{
  "n_layer": 11,
  "d_model": 160,
  "n_experts": 32,
  "experts_per_token": 1,
  "d_expert": 416,
  "d_shared_expert": 0,
  "activation": "squared_reglu",
  "moe_layers": [3, 4, 5, 6, 7, 8, 9, 10],
  "router_score": "sigmoid",
  "normalize_top_k": false,
  "routed_scale": 2.0,
  "balance_loss": 0.0135,
  "balance_bias": false,
  "router_logit_norm": 2.0,
  "router_bias": true,
  "scale_expert_input": true,
  "init_std_router": 0.0127,
  "lr_router": 0.00202,
  "vocab_size": 5660,
  "norm": "rmsnorm",
  "norm_eps": 1e-06,
  "tie_embeddings": false,
  "optimizer": "muon_variant",
  "lr": 0.00928,
  "beta1": 0.9,
  "batch_tokens": [32768, 65536, 131072, 262144],
  "seq_len": 256,
  "train_tokens": 427300000,
  "steps": 4557,
  "dataset": "wikipedia_en"
}
Below are experts of layer 4 (counted from 0) of a mixture-of-experts language model. Rows are named router (the router's row for the expert), gate (a neuron's input weights, with its number), up (a neuron's input weights, with its number), down (a neuron's output weights, with its number) and show model dimensions 0-31. Each number is 128 + 24 x the weight over its row's rms, rounded and kept within 0 to 255. Numbers have three digits each.
After each expert's rows: a language model's description of what the expert responds to. This comes from a sample of Wikipedia text that the model never trained on.

# expert 2
router:145102173151156159154113117109153160158104171102155095129125110094099115093106165117157149125108
gate0:097143147134145160090107150153069117157148138140123153131182140165139117106097125158094096120148
up0:137128133135176126119104164163093153181131109093129145127159153154095124117128132122125120141124
down0:122143089139108076150143128127105141088165131137115149122157149112147113103172152113138122073163
gate1:124119109128162124130124106139104140142118110126088111118128160130131136123151135133098099162115
up1:137119084143120111132122150121099134155154142156071178149068146115166146138132121109135125157136
down1:147122086151064137103166134123111120131131174164123115146133117121120119097154069098136157153118
gate2:078143141104095098150177135139128170144113109122119146150144105112162150096110149109125105104150
up2:145161181113113123151095145085110140165128127100143186083174080136152153133128115098144098133160
down2:096117115119116127112138104128147118167134101138139099096131126065125172097123155124150089123168
gate3:133176141099171109143137159142139124169177080158097176129119164102119133125117133180126106144115
up3:116122113102145140124097119152098155132147156120117151132141128104117140146167147153138143103137
down3:091150077091169150154066159131116122122145134134128113117121139116141178142142162121112132129118
gate4:072141137092104146184106111099105104122115100122086137125125149115141144116157148086127117159108
up4:150128123147102164185142140137114123146133134140162121128160156183088141149092119141129132104132
down4:140147138133107111146106143162120074137152139149142128108157094145095102137152100177116108129115
gate5:111145161116168110128153108172093168084132127169129134092137153082152188167141062157135145147167
up5:125111089162106098153086137106132097168124124082119144117147124134095127078135121127174100146100
down5:144138102135114119084128139101127147130127100138152135114147152114106137150109141142158133097095
gate6:116149083115122043112144120143126130115102105146094127120135117142106138081092135105123136126135
up6:111129113144138131169106107136151106152160108127124110118109137163056101147152160142117115139141
down6:071114152124144075105104124122146092129151120162122159105126131133078118142149129105140073139113
gate7:143173147136098114123114098101130088139171101136130135113122158121127127105141097123082135132116
up7:094161130145155114165122074169140104111168115118136157168112145154109112130166153090114145084142
down7:142109113138186154159121111159151138145154120144123101105141182142107166116135198134122128136129
Mixed word pieces. Word pieces and names across topics, such as vers, Jun, March, Sab, plus the ″N sign in coordinates and discus in athletics tables.

# expert 30
router:130099170152164156152111111103153154152100158105155100145104105098116105099125168113157155110097
gate0:115136112112133083056170085129145123112137113163127159105125155115137174150062134111125121105118
up0:148122124150091146158123096117152069121109136118100156137135122101162103116114134161090127127114
down0:174107114119149125120122095138126105116100163132107178158126102130101139110088134102172133130153
gate1:118114152129145088099134128125098128137151141154141127131140102128126144163116130144130140088110
up1:143151170128140127136125135103146086129113104122111140182122158154109109090159119144116122169060
down1:141135104137115153097114171150159178162087113175134106129093087113125098129129114120109161167135
gate2:158124105133136111132177127110125147123148107137112117112133164161077096111126102152104117126106
up2:117084141131129123147115086113136144176118155125159102115112137147174168121110123107098137107130
down2:140120117133124115118148148097112142115130110124149135110113104150088120130138133119133151134166
gate3:128147149099144109134112144126106091158133127139165138144090195148118118121108118122129080151142
up3:128166107182090171148113160153138160104138134138102146122172146103099164094107132140144135140144
down3:150111124138124158130117110105128087127110112144143116163094129136154116176132106185131116131113
gate4:153143144090106074167159151138108112083144137142133113103143133116137125138167155118138097123151
up4:119071120073089106120221092090113141109110095111149110124084097133082136116109118141087088132113
down4:105138110163133083115122137125143146112131129149084107119111086158141105098142179122143122111130
gate5:143119129063145135108145141146117138100167138109159136091154158082119157152125092120114104102131
up5:142147121138160115127164110153132162088143099111122120158150117095136125128105094153113130099140
down5:084125123116100139111132154143116117128139128079133110109121116130189137200135169119134099108127
gate6:119089166096101126117159134100123101133135155151094136162070158131101122186104109113120123137148
up6:142103135109116117107123170130129140119105108183122123128104126127133145159091087092111115103126
down6:128130109113118073108153135134114118100102084113132116094113133122138111121102069139140139087166
gate7:149128158092110138095138102147116116162157107115127142117147131116115148089078064098139107144167
up7:112125140080159164147082126158124131107126141156134164136097150121124112119107118124125132106120
down7:128168121144152127104092136129127113163099155122159097123151132111135134117145143157108142081140
Suffixes and this. Word endings like ing, ability, alysis, ear in researcher, plus sentence-opening This or It and words like security, television.

# expert 4
router:132096154150145159149111105118144149154098157116151115140102106110102106103099160132152151098108
gate0:112166105084136117148128182120095150139204135146063131128134153126125168165171100076138124142129
up0:103112139148144114112128130133140100119119060139115173071140115104096148119104141152141118155123
down0:100107166117133147085155096138195151170101129137128145099123128154142147109119139090160134109131
gate1:122152097130124108121124123114140082078099140155100095156124160108160147146157142129100130113150
up1:108163105091123079152117121137120133147119139131105118155093124113186115128136144134107149079175
down1:123149150117138141100137160149122115135083152098105149151112121122165118141117128112114164139105
gate2:190098128128109138128111080121130160136144128146114106125093180156134093096173120144126117137156
up2:090142110112139154124120132121166092120137146150153151128145087107125142171124103139114128121080
down2:112125140150057128111157150074130131115139159139116114115126144085143156069135121162119102121167
gate3:152144145090092129136151119123110115141106172139071110139107165175130131138169139147129111142135
up3:166131135159108105140095171122139157128095069128106119130162097116124145110087131123089116097143
down3:156131140120158145106133153074117079104095125096121149152160169134157130139104131120139142125119
gate4:095132122124149080143145109167127103131096110127120122134152148101130116137116137110121102151133
up4:113155124127158127139069171141106079159142097120144137119127162094079146115104125107138127150134
down4:150113132079078108144118171121126102098122138111107112110122145108104129153091161102115110115134
gate5:189144153105140097132179137140133126149206095141084152095161165131126124120144141125146080123095
up5:073116138110131084120116102148129125117127121133134103165130125110147137164103148134140112087111
down5:111135146074111131146117177117178150129124141125086125105111116121138101106132121145151145116111
gate6:139148111092077089082097129119134140139131137147127102116106131109109165104116129100172115112124
up6:110103170137132120156118098130119118110126128128125148092127142139137159129135173140085122152155
down6:135117132144162103114135112093134124135128121142171136103142132144155128107097127145128143124117
gate7:126159136125122126138094170126134091121182124131097124134145168126140132140125111131068078113119
up7:086129157132099123136074101161092117178123135117126076191130123126175162160109116114081162115118
down7:106149132134089097124181143145164134126153123167090103152108116134110109094112162120139166143144
Noun endings and nouns. Word-final pieces and common nouns after articles, often before of or to, such as region, race, cons-ent, sock-et.

# expert 9
router:126089173161166155170117110109152146156112154112162093139101099104122104112129161129156144104101
gate0:095118119153159142132175139152135154110117117134134136170124145131152098110103140111147106158161
up0:121134112148120140108135095153148143115143116106111096136117127116120147112127157197082153141118
down0:121146160080127146147102139125126111120181125164120144148090077139104167105159116166120134118119
gate1:129135135119137120122137120115113141145158039101077133131109134118122114140153156107094109133173
up1:129130127141149089134122079109089142136096144140097135125135130109117102167103130151125105136164
down1:167128163170146101105133129125129175095139140141131155142138171146135186115139145067101134139102
gate2:141125124151130135152124124111112084135137099097131112126138183097133100163099143127133119119132
up2:082146172128106140119097147125133149103128128119133074140156102152167145140160067099113144164139
down2:135175133136129067112135087105148157144133148142152121155113132096126124147116136117111161131147
gate3:131132105127126140120106145101107112147152097141118138115099174111132157110124189139161119121123
up3:125156104140111112092143158120155104125195092136103107097130122128111128117070181135163141108114
down3:107113133141094090133148098138147127145139118121110135113123108113105149122175117085127113094138
gate4:140145133155127083126113125132100131142131169152150149122133149148109126129129100142121111132120
up4:115160126161150128124114130116096081119139110096142138124138119159134162099131126108099124136145
down4:119135170096187136126147131137129101164071120136213127117152110157147108138141111129127159106106
gate5:122139121115135079146125129160162119091144117144086116099102128122127126096124110114135138121104
up5:106112135130108106124113100166140109105131118111115116125100142175125130090137112138116133112145
down5:105137087115113151155091129108150126110095106146153127092129136144109144143156134128095145108093
gate6:091161100171133079086112150146128135094138126162167180144113156128131119150134136141115090104129
up6:054145096136144135130111129105123144105143106137085174144104096163114126117128120108117155088163
down6:125121099170167128140147190150122093109148133132115132151153138181123119115159087114108189146098
gate7:102080139147131125158161124150106112154181117150145137149104182115121131142131145124113121121091
up7:153167147101138138127102148140120134132104100111118110105127120147114164126131136158126126132147
down7:112139164104145121096103142111124116159115154105159132147136127134121151128132132122113146157157
Biography and note fillers. Prepositions, periods and colons in biographies and notes, such as "in", "at", "Note:"; also verbs like graduated, served.

# expert 29
router:140103167143157158153109108114142156149101156100157102134107102094117102109110150122150153107110
gate0:175112106117160140152113158147174109101175127100153067158158108134111115124119101115143134094108
up0:089177164098108066144119122153082108135144130153109152157150088178144146140106169134129090091131
down0:115136164129120112169155109118150155111082125127154125126166121152166120091146104123152100081129
gate1:098134118094134102111151159126139127129134106144126119096105155088148150114099126125122075125152
up1:100127098136159120173145145135156091133077114148116108152098158153152154079099132101127116100091
down1:137089106139129145132085075103144177104101106117118133131143123120109089134149101122109153123139
gate2:140156102117138147117156126101105114122163104145089103104138175156140169153149180138125140156142
up2:157130104093159166135127109136081127131125102128143146154127143142125178109112159120112173140166
down2:125112131154122151147130096169116116112117154123132100116137127165098139090129136145132119153114
gate3:162126168115128105148170159140113105129151162147115146114150154086146106084153169144109098103153
up3:129093139147117104134133165109143153168128109075109102086100117152137143152143100143124150152140
down3:120124138137155134156125099121157116123156138137112120179102119145159127126142104102096142148116
gate4:113111109094114105114189148138106128148127141134107124154138134127129146126152142126105107096125
up4:109109150112139095104131119146118095139142141150136168133178091136094123127129124116124124134121
down4:121114170119129121101159129140156160095115112130130155122146115137076159171132131152109125151095
gate5:102136131108078107120130178165117134123096120104136131167147177147167155135135148085120106119145
up5:145084112109150131083099108108146126187122111122099125125111083137158134149166186152086110122149
down5:136145126106120136121147112162106123137117130116123117151131195088143126115143160149169116126084
gate6:178183171148107092084121146165133147128127125167125125095114124132121147126132128112136075175102
up6:151152160182141077155127132155128179097109090116130084124164161100127133150146153140089139107123
down6:145162141135142147148099141124161140139129136091156139155150158122181131152130170158117141138151
gate7:122122136094086105122116131098119166081131151169094106140152166159117086128114116139110119152102
up7:123102121124143150110143111143144121144128155120171102120089141153106156127122108105109138103117
down7:086163133134111151117126098168103166140127072120137089120141177125100139111143141168095133150170
Paragraph and heading breaks. Sentence-final periods with blank lines, heading markers such as ==Plot==, table row ends, and commas ending clauses.

# expert 25
router:134102128162128156152116090117115162138105141079132094166115116105105131122115126138150141109120
gate0:118128141094137129118140134131117157162129062145090116108133132154119107163117120140099106138141
up0:137116102115122132130107137160149138143137172164162128122175170108134128107102125149128132127095
down0:141156140145163118141167149115136132124122159132150155113147136144139117130065154130125167142086
gate1:106136117127113129112128118123093139096156168152135123116096111165079122184129135120102127140172
up1:130128121165163141131097136102119124172116149112111162146154139168159133104151132116156138104146
down1:133152170147100116101123135121099156139131141066116110123085134157132112153160155090169137139129
gate2:150122125095134116132139145103146098080149131110111109159125131137113098126159074148102096116132
up2:125097124148137123157148114115150141118104143108112164107113139168151111083129109115138125143135
down2:140152156116151124133138163087137156094123116133122101165134135094167139130110071119083122080138
gate3:140161108105126125111158117134161163147126086164132147096113156158123147159101126172070122142136
up3:118114109125180130133142117121090146145157114155155151136159107130093079105107127112101128075141
down3:152178140115120127140128116150147135146111151119171141117158143132116142100096124160116164089123
gate4:115130113102122140078141145137168116103102129143106129159099156159119119151158117139099114096108
up4:159121090103141105142100125135147093124138138123162108127144185090128149148135123139146144131082
down4:117120113086165118147105133102085113119148125129138095133089151139107141105130125137125123100145
gate5:130138090125117087155131119137095127128154115136109117141136141115177094148160085106117120104160
up5:135141134138123110119071133156145141124133111135144131113163115138109150141138169143135120151143
down5:106104163121144125145153157075115114142176128106169148129151132131125131133112127123127130157138
gate6:117169132109107079093127108087128158144145144143135149110131154128122141113133126123109131173162
up6:114104152119109120130113141086119125166099101178108130091141155150115114113122138115148108179097
down6:106114134180128134158136145133128112159154092113124102126137129174154142111134177165117098121109
gate7:113145162110132117148164111114115137124151137115125165093115149152106155155140168124127103089150
up7:134122140123148123162135124171124072134147122098118140139141129124114122157140143140099137137134
down7:174106127110101131110104157141145126118150223130100152151172138106132147104111121145163146093140
Verb stems before suffixes. Mid-word stems that precede endings like -ing or -ed, such as dism-ant-led, rep-res-ents, sk, dis, en.